config.toml
n_experts = 128
d_shared_expert = 0
optimizer = "muon_variant"
steps = 6249
Below are experts of layer 3 (counted from 0) of a mixture-of-experts language model. Rows are named gate (a neuron's input weights, with its number), up (a neuron's input weights, with its number) and show model dimensions 0-127. Each number is 128 + 24 x the weight over its row's rms, rounded and kept within 0 to 255.
Before each expert's rows: "comes after" lists some tokens at least twice as common just before its tokens as in all text; "mostly gets" lists some tokens that are sent to it at least half of the time. This comes from a sample of Wikipedia text that the model never trained on. Tokens count by the router's weight.

# expert 96
comes after: "| ", "–", " | ", "2", "\n", ":"
mostly gets: "| November ", "| October ", "| No.", " | @", "| —", "| W"
gate4 [ 94 126 149 176 106 109 169  98 119 181  99 129 122 116 149 125 149 154 130 113 137 147 126 113 123 147 116 103 181 144 176  98 149 127 145 112 162 112 133 150 144 106 119 106 136 108 165 121 147 129 142 104  90 143 102 150 121 120 139 134 145  85 104  97 155 123 166 135 113 118 105 128  94 194 126 161 197 137  89 118 127 157 133 106 109  97 118 113 142 126 126 128 133 119 103 186 132 126 135 107 102 163 158 146 143 110 151 133 120 116 134 135 139 142 145 112 104 162 160  60 112 114 110 113 124 116 152 140]
up4 [153 123 119 118 117 160 175 121 138 112 156  97  67  82  94 110 152 148 175 144 140 132 166 126 134 161  96  96 129 124  93 192 125 114 134 115  96 120 128 117 133 152 129 143 139 125 124 103 141 134 114 135 179  83 141 117 127 123 114  60 103 133 115 109  97 133 144  78 116 132 115 141  98 165 123 136 132 113 156 140  97 123 122 155 125 156 148 121 116 123 160  77 116 129  83 116 167 153 168 154 159 128 127 135 131 128 109 155 117 130 142 118 144 156 128 134 157 123 151 131 143 117 140  93 118 148 179  99]

# expert 116
comes after: ".", "==", " ==", "===", " ===", "s."
mostly gets: ").", " ===", " ==", "\".", "es.", "ation."
gate0 [136 121 122 113 139 120 144 112 143 110 104 123 134 150 193 118 124 102 147 139 136 153 126 127 131 138 132 145 170 156 169 120  90 136  95 147 136 118 120 160  98 168 125 125 106 158 169 119 126 138  93 121 112 156 147 142  94 122 119 121 149 120 172 144 108 120 138 105 111 115  91 159 137  73 144  99 133 137 145 112  70 146 107 164 133 130  91 135 139  88 168 129 173 152 152 124  97 140 104 100  61 126 111 131 171 119 147 122 108 171 175 125 124 137  74 119 121 130 118 178 124 123 119 160 120 129 123 136]
up0 [125 155 120 114 134 130  94 183  97 142 109  73 134 142 153 126 120 138 111 141 141 112 103  98 171 110 106 128 134 129  96  75 141 147 178  84 125 141 132 159 118 113 169 109  76 125 100 173 124 135 101 103 160 111 139 110 143  97 175 134 141 129 147  76  94 133  97 142 120 133 136 119 125  95 153 105  93  88 144 136  92 117 119 141 127 129 155 133 103 145 137  89 155 116 142 113 137 112 145 150 146 154 185 106 173 126 108 136 144 112 144 137 105 112 164 146 118  92 161 140 127 130 102 125  98 129 119 122]

# expert 27
comes after: " |", ")", " |  |", "===", " |  |  |", "=="
mostly gets: "\n", " ISBN ", "\n\n", "==See also=="
gate11 [113 128 138 141 156 146 112  74 110 109 150 105 137 159 101 127 105 142 107 164 115 120 108 108 124  92 159 122 117 124 133 143 148 124 125 134 164 135  85  80 155 143 126 123 135 157 140 150 138 145 154  95 109 149 156 127 133 152 116 129 130 128 130 118 158 140 142 104  70 104 110 117 140 119 143 129 137 154 115 128 122  58 123 107 118 106  83 137 155 137 104 159 156 153  97 127 150 134 116 124 166 136 149 103 112  96 150  92 156 129 127  95 141 109  91 157 110 154 124  97  88 111  70 203 157 155 130 143]
up11 [151  95 124 130 130 140  99 120 143  98 113 123 149 135 112 163 116 173 133 108 131 149 129 121 112 142 178 103 106 144 109  93 124 143 199 163 147 143 159 156 136 113 125 130 105 113 121 128 120 130 119 118 135 114 125 129 148 119 113 160 109 169  96 154 113  84  81 165 130 136 162 116 118 105 126 127 165 144 150 131 109 164 153 132 123 172 156 118 120 112 125 112 156 130 139 110 101 150 126 103 140 146 136 106 155 136 124  95 158 113  89 134 150 167  90  82 167  98 126 114 156 100 204 163 115 162 105 125]

# expert 70
comes after: " |", ")", " |  |", " |  |  |", "% |", ") |"
mostly gets: "\n", "a | ", "e | ", "es | "
gate11 [130 139 124  85 139 131 131 128 138 118 107 124 170 129  82 134 134 100 134 120  60 118 149 109 141 143  97  90 175 129  95 106  92 122 170 133 121 117 148 143 171 128 139 133 139 114 168 100 138  95  53 108 103 133 134 100 105 146 130 129 126 131 103  97 130 189 118 126 176  98 175 143 150  92 126  95  91 108 153 101 101  81 133 107 129 120 135 110 158 143 154 136 135 145 156  95 140 144 131 127  96 113 120  82 137 128 114 120 144 172 106 117 127 128 144 155 136 112 115 113 151 122 122 140 127 154 101 121]
up11 [ 79 141 122  94  67 130 172 131 145 118 101 156 128 125 119  97  84 102 131 116 143 131  95 119 139 112 112 128 106 115 113  99  65 136 112 103 145 153 180 104 165 120 152 102 127 101 135  96 118 117 120 118 131 101 162 127 145 100 166 136  88 101 105 136 167  81  91  96 123 116 108 151 111 140 135 134 135 102 132 114 157 134 155 150 127 129 125 129 149 166 132 138  92 152 113 140 143 120 105 131 155 109 155 150 108 117 135 144 105 135 113 152 143 145 164 112 146 160 165  88 122 154 137 172 167 127 161 162]

# expert 93
comes after: " H", " G", " F", " Gu", " L", " | H"
mostly gets: " Gu", " Hill", " Gal", " Far", " Ho", " Wil"
gate0 [142 152 129 141 159 106 156  89 104 152 141 133 121 168 107 176 122 121 119  93 136 132  87 172 144  81 140 136 153 172 155  89  88 138 120  95  99 133 123 123 157 124  67 178 110 121 101 173 126 104 134 144 149 122 118 167 134 130  84 108 114 122 139 104 109 127 117 101 142 135  71 128  94 114 103 146 130 144 141 146 120 128 176  90 114 122 137 171 142 106 119 152 132 133 126 115 146 107 115  76 119 160 131 102 121 125 140 110 129 150 140 125 133 150  91 119 133 175 132 128 172 113  93 126 144 136 124 150]
up0 [139 152 103 106 156 101 120 102 140 118 132 156  72 145  94 135 136 117 149 115 127 125 132 128 129 139 136 121 178  94 145 136  87 132 108 150 107 147 154 134 122 124 134 136 166 151 121 141 171  73 139 162 127 162 118 139 158 154 107 107 125  97  75 122 126  89 132 134 164 108 118 134 107 133 127 141  74 130 161 152 111 126 142 132 132 164 144 182 133 117 104 127 106 107 176 105 156 146 135 107 167 153 113 136  87 169 111 152 119 113 125 141 138 136 150 142  77 111 163 118 168  99 168 118 144 123 161  93]

# expert 0
comes after: "\n", "\n\n", " | \"", " by", " at", "\" ("
mostly gets: " V", "- V", " \"S", "- N", "- J", " N"
gate4 [144 145 106  94 153 107 111 134 162 127 152  81 149 113 141 104 159 106 129 149 149 114 162 142 159 156 136 100 103 138 137 176  93 118 123 117 153 131 111 119 181 130 151 123 145 109 128 148 141 123 121 164 133 147  79 124 159 108 130 104 118  97 125 123  91 106 120 152 102 169 116 116 132 108 117 126  74 133 151 106 169  99  98  91 135  90 121 127 132 132  88  85  89 154 125 113 101 105 117 129 129 101 143 125 169 117  68 116 156 142 140 129 149 114 139 137 150 124 171 156 133 139 119 141 130 184 172 156]
up4 [ 89 149  80 172 129 128 119 150 133 106 131  81 136 151 148 113  97 102 106 124 108 137 113 118 167 147 145 168 110 156 145 103 141 140 124 122 177 137 122 154 156  82 140 121 142 117 137 154 134 152 136 143 162 165 101  96 130 119 145  92 154 134 152 129 105 137 159 137 113 123 106 145 127 145  96 128 134 110  92 144 155 184 137 119 133 109  99 162 133 120  76 124  97 151 141 125 130 119 106 124 131 136  50 143 174 139  72 152 124 115 116 133  96  90 106 170 109 127 141 124 144 143  92 151 146 129 143 128]

# expert 21
comes after: "\n", "-", "\n\n", "|", "- St", "- "
mostly gets: "Personal information", "- Country:", "| Party", "usic", "- Species", "- Area"
gate4 [151 129 102 128 153 120 123 109 197  90 125 153 137 105  93 106 101  83 165 109 156 104 116 110 136 115 136 147 134 100 143 127 126 169 152 124  84 108 147 119 134 117 127 112 163 178 119 158 141  93 186 115 155 140 120 135 136 146 122 140 164 125 127  95 139  91  97 133 127  86 133 160 120 168 149 134 153 106 125  92 130 153 123 124 117  93 128 118 102  96 111 131 183 129 139 151 147 140 164 136 151 138 153 114 152 105 129 143 148 170 112  98 148 137  68 155 131 108 143 117  74 128 137 155 121 118 130 115]
up4 [144 113 110 151 116 131 103 128 104 102  99 137 121 131 110 136 120 112 169 161 132 113 126 140 152 147 162 139  93 139 145 162 122 177 168 159 105 161 116 162 118 146 103 144 116 116 113 134  93 100 156 123 117 170 145 138 133 151 113 155 163 104  81  98 118 146 129 129 139 142 143 120 115  90 107 102 112  69 160 140 152 125  81  93  93 124 109  74 128 170 133 140 135 150  98 109 147 115 113 154 141  92 131 133 145 105  76 143 147  80 126 109 162 130  99 165 136 125 136 113 116 127 134 163  86 117 105  95]

# expert 66
comes after: " H", " D", " | H", "H", ", H", ": H"
mostly gets: "ang", "ong Kong", " Haw", " entire", " Long", " Big"
gate0 [112 145 108 129 128 167 123 131 152 159  86 113 116 106  85 111  88 104 133 159 111 114 140 127 111 126 181 165 130 116 116 141 136 138 112 141 118 176 151 154  85 124 159 147 163  99 151  85 121  64  81  76  93 141 130 108 106 138 137 156 126 130 119  96 127 149 149 144 149 117 127  90  78 137 115 157 110 123 100 127 120 120 147 131 121 112 125 151 130 192 136 117 106 121 115 151 123 152 125 152 164 143 110 128 108 110 127 166 140 107 148 141 123 125  96  87 172 135 100 162 117 132  93 135 134  94 141 151]
up0 [166 148 108 118 139 171 143 117 134 118 122 139 108 156 137 100 132  87 115 136 126 176 129 141 149 115 129 174 129 111 130 145 145 117 161 141 116 131 173 165 117 141 132 105 147 130 114 163  91 128  79 147 145 150 139 133 150 156 113 136 150 134 141 154 131 135 109 121 111 124 122 113 162 169  92 118 111 124 100 175 106 148 130  90 127  80 154 119 141 166 103 166  91 108 127 130 141 174 143 106 113 147 147 102 109 110  82 104 125  92 186 100 110 141 175 176 137 137 151 144  90 132  88 143 128 137 112 155]

# expert 90
comes after: " | ", ", ", " (", " ", "–", " in "
mostly gets: "1", "0", "2", "3"
gate2 [121 129 166 123 118 143 135 108 126 168 117 159 114 159 117 127 142 110 147 172 161 133  88  97  99 114 124 105  94 163  86 124 120 165 126 130 116 122 165  78 145  93  98 149 100 147 134 115 124 135 127 146 124  83 119 102 146 128  77 133 133 107 159 130  93 162 108 109 117 144 110 105 104 106 138 147 159 145 143 133  82 106 153 116 113 132 142 124 182  94 129 170 132 136 110 158 138 131 182 165 129 142  96 123 173 100 175 122 133 136 127 127 117 117  94 110 126 128 182 110 119 135 115 167 108 102 119 153]
up2 [129 134 117 116  96 119 146  96 106 117 144  87 128 150 171 111  95 135 149  97 163 117 152 153 122  90 116 142 109  97 135 112 116 116 118 124 190 110 125 176 119 125 144 110 126 151  87  93 120 111 126 115 150  99 175 140  85 150 135 161  67 155 117 130 132 176 118  90  81  92 135 121 132 154 144 149 123 106 108 130 116 129 151 126 105 123 121 148 114 129 116  97 102 159 169 172 111 163 129 143  96  88 152 125 154 124 101  95 101 122 107 139 151  97 135 107 110 140 116 168  99 142 109 122 143 100 108 146]

# expert 30
comes after: "\n\n", "\n", "==", "|---|---|---|---", "International", "== B"
mostly gets: " ===", " ==", "==See also==", "==P", "==C", "|---|---|---|---|"
gate5 [123 132  98 112 148  85  98 113 152 122 137 117 157 128 130 124  94 171 142 111 103 115 116 151 111 182 108  74 121 165 123 122 140 168  90 131 149  84 151 119 144 143 142 152 152 121 137 151 157 104 112 171 139 138 169 123 139 187  80 119  67 121 147 167 125 137 109 130 107 113 144 147  96 175 125 118 153 134  98 114 111 111 169 149 142 133 115 130 118 104 122 135 102 120 144 128 109 119 125  94 118  96 120  98 121  92 144 138 151  93 122 124 147 185 116 124  98 136 113 121 110 135 103 157 104 131  94  94]
up5 [112 109 101 144 123 126 120 120 100 186 165 133 108 125 100  86 131 152 103 157 108  93 114 128 133 118  96 111 128  77 148 138  89 135 127 108 122 140 115 125  87 124 100 153 175 113 130 115 113 170 147 101 116 135 138 130 136  91 149 133 133 147 132 118 151  85 114 130 102 129 113  96 123 174 135 170 126 154 139  71 142 108  99 170 109 113  81 144 135  95 138  84 138 136 128 148 172 106 129 115 135 157 167 139 145 111  98  90  74 124  87  94 134 132 128  95 165 133 131 129 119 143  99 144 110 109 134 110]

# expert 102
comes after: " R", " S", " D", " H", "R", " | R"
mostly gets: " Red", " White", " Bur", " Har", " Sy", " Ber"
gate0 [ 97 107 109 160 155  85 120 124 140 139 114 161 153 127 109 112  92 139 141 110  75 129  93 103 158 117 141 119 138 142  99 137 134 146 144 142 128 165 116 135 119 125 117 126 156 124 170 115 121 117 135 137 163 160 153 144 157 124 132 182  99 146 150 104 114 145 146 175 154 156 119 107 109 181 129 128 129 109 166 115 137 108 138 172 140 124 135 138 116 146 103 119 144 171 141 125 112 142 145 120  91 108 104 160 137 103 117 169 186 172 164 159 178  91 130 141 113 117  97 108 115 163 166 103 103 140 106 103]
up0 [184  99  96 124 136 118 101 110 122 137 140 135 103  99 113 128 119 106  67 103 110  78 139 170 130 101 110 115 132 110 106 155 104 106 115 122 135 160 143 120 110 132  92 102 159 122 104  97 147 155 153 133 161  85 111 116 108 106 192 105 144 160 134 121 114 139 146 138 104 111 139 134 162 125 157 123 138 123 141 153 129 106 129 115 170 156 151 136 124 148  80 172 101 140 104 133 155  96 144 127 132 167 146  96  95 130 139 127 155 142 102 129 174 129 135 142 139 111 103  91 117 134 132 145 111 179 144 181]

# expert 88
comes after: "2", " |", " | ", "\n\n", "In", "–"
mostly gets: " Affairs", " transferred", " agreement", " opposition", " response", " League."
gate0 [131 153 149 110 107 121 119 127 176 133 115 140 116 125 147  70 124 151  96 152  69 127 145 119 127 108  88 158 121 108 129 107 135 153 130 144 104 112 178 118 155 116  81 118 105 140 126  97  74 130 122 115 157 136 133 156 147 122 117  98 101 153 113 122 100 100 133 141 113 116  94 141 125 132 194 141 161 104 157 160 113 138 109 121  93 135 152 186 131 144 118 135 100 139 101 113 131 107 117 123  93  96 120 101 109 145  75 109 142 131 161 128  71 131 151 112 122 123 100 189 141 127 157 131 119 131 122 130]
up0 [159  81 127 116 127 141 147 115 165 147 135  84 169 164  94 139 122 130 141 148 151 107 104 109 149 115 148  77  94 116 159 122 116 157 103  84 128 140 141 106 167 133 123 119 140 132  92 130 132 146 114 162 184 130 110 127 128  94  88 162 154 123 125 112 127 153 123 127 179 117 152 104 136 140 142  98  82 119 107 126 158 150 131  90 101  99 101 131 107 147 113 179  89 120  83 123 137 142 148 123 111 146 106 100 156  98 100 113 105 152 113 120  93 144 162 159 104 125 122  91 139 130 133 148 160 158 137 130]

# expert 125
comes after: " | ", "; ", "–", " ", ": ", ") | "
mostly gets: "0", " A", " local", "| A", " National", " Federal"
gate0 [121 137 123 140 146 148 105 160 164  84  82 148 116 168 147 113 124 181 129 107 118 113 141 157 132 140 141 137 118 131 147 140 144 116 111 167 146 151  65 123 122 144 114 132 109 140 143 169  92 134 122 128 124 103 164  84 136 143 102 120 148 168 134 150  95 150 108  84 160 121 113  91 152 126 114 146 122 122 106 130 132 131 105 143 145 136 104 108 122 151 128 113 133 160 107 147  86 149 160 122 141  90 177 143  83 123 152 145 197  90 109 147 118 156 131 147 101 136 175 172 104 107 121 154 145 134 144 131]
up0 [ 98 118 121 139  82 165 108 113 109 114 120 130 113 129 112 103 127 154 125 141 129 138 129 137 137 115  74 192 118 140 128  93 139 114 125 157  97  60 115 120 153 158 109 121  79  71 142 140 175 104 153 131 161 120 133 140 137 143 181 109 108 140 138 101 113  93 135 140 131 146 128 132 116 157 131 112 168 140 149  92 153  95 164 126 111 106 111 133 135 103 136 114 153 186 149 161 115 112 123 118  94 115 141 173 116 127 150  79 117 118 133 129 104 157 146 151 118 147 170 131 134 147 114  96 107 122 125 167]

# expert 117
comes after: "\n", "-", "\n\n", "|", "- •", "- St"
mostly gets: "- Location", "Scientific classification", "- Species", "- Synonyms", " ft)", "- Genus"
gate1 [147 131 105 146 121  80 108 101 104 113 128 183 121 108  74 110 148 145 143 131 119  77 131 122 148 110 101 130  88 134 124 140  83 151 154  95 146 154 145 121 120 105 111 125 166 105 146  69 132 112 106 160 100 129 133 120 126 135 101 133 131 158 105 173 135 125 144 114 103 141 149 103 155  88 110  99 176 117 144 113 109 154 164 138 132  91 128 111 128 109 152 184 163 127 125 114 140 111 115 106 137 136 165 121 154 115 165  77 113  93  98 146 120 125 129  69 148 139 129 171 136 124 139 134 113 129 143 153]
up1 [128 134  94 153 123 104 172 163  91 114 136 146 108 156 122 158 148 137 109 154 138  81 109  78 115 113 128 160 126 147 143 123 140 116 187 119 141 141 147 183 132 103 118 156 121 144 142 113 116 146 139 152 131 119 119 142 122 130 113 120 142 106 172 112  66  94 149 113 113 152 133 103 118 161  68 114 123  98 145 125 120 116 161 137 171 134 142 131 123 111 103 112  77 154 118 149 104 146 170 154  87 103 165 135  59 136 130 165 162 122 139 104 124 155 110 116 138 157 134 121 111 126 125 103 125 105 130 129]

# expert 79
comes after: ", ", "| ", " in ", "- ", " (", " "
mostly gets: ":", "2", "1", "):", "er:", "- Type:"
gate0 [131 134 121 152 102 115 146 149 136 162 146 128 122 133 132 165 174 144 129 136 121 149 164 116 111 145 142 138 151 101  72 202 147 149 166 113 126 150 153 105 130 111 140  87 154 113  97 102 118 132 120  78 130 117 129 140 127 140 161 121 105 139 152 176 169 107 136 111 159 132 143 160 129 121 135 100 160 158 114 110 152 143 154 121 118 127 139 140 161 120 114 132 139 145 155  97 119 173 119 184 124 146 137 156 105 134 138  58 131 163  91 142 140 121 126 137  97  97  99 139 166 138 133 152 156 100 107 162]
up0 [142 132 111  98  84 127 117 121 124 105 130 107 134 118 102 106 118 137 127 133 103 151  97 155 161 101 156 101 180 173 160  89 115 156 126 129 131 119 139  91 109 136  97  73 148 103 136 130 145 148 130 187  96  95  99 144 124 133 116 150  80 154 122 124  99 146 166 164 131  92 123 138 137 120 113 135  99  92 150 147 148 106 100 153 123 105 114 132 154 114 137 166 140 107 114 129 133 109 135  88 129 145 154 138  94 169 141 106 129 167 119  85 114 165 144 103 132 184 151 104 148 148 141  99 109 135 145  99]

# expert 118
comes after: "\n\n", "\n", "==", "===", " ==", ")"
mostly gets: "==C", "| A", " \"B", "==S", "- K", " \"S"
gate0 [153 115 134 131 140 118 107 104  87  91  96 114 134 130 100 139 144 137 186 122 121 122 101 110 175 113 136 124 171 110 104 134 101 124 153 118 176 138 146 152 125  84  95  83 117 133 141 115 111 107 111 164 116 108 163 136 146 121 148 146 146 121 160 111 122 115 112 147 130 138 123 136  85  96 140 184 116 162 123 136 170 132 158 129 150 183 140 129 163 133 155  82 166 101 117 180 146 131 111  75  76 107 115 135 143  92 151 119 115 127 147 115 141 123 149 141 104 144 150 121 135 122 149 167 111 102 120 122]
up0 [ 64 117 138 145 159  97 117 194 140  93 110 139 119 110 192 152 149 126 102 131 131 132 115 123 139 113 153 127  96 149 126 108 129 175 136 130 151 136 127 116  73 141 163 142 166 120 130 164 146 104 185  98 124 110 144 170  80  94 127 107 142 147 119 118 106 110 109 132 140 155 135 165  96 160  96 127 127 103 130 125 128 122 123 159 141 125 161 126 100 143 140 118 121 131 129 102  93 142 178 134 135 136  82 118 142  99 139 172 101  99 109 119 121 129 124 117 109 121 131 113  95 133 121 108 164 170 149 147]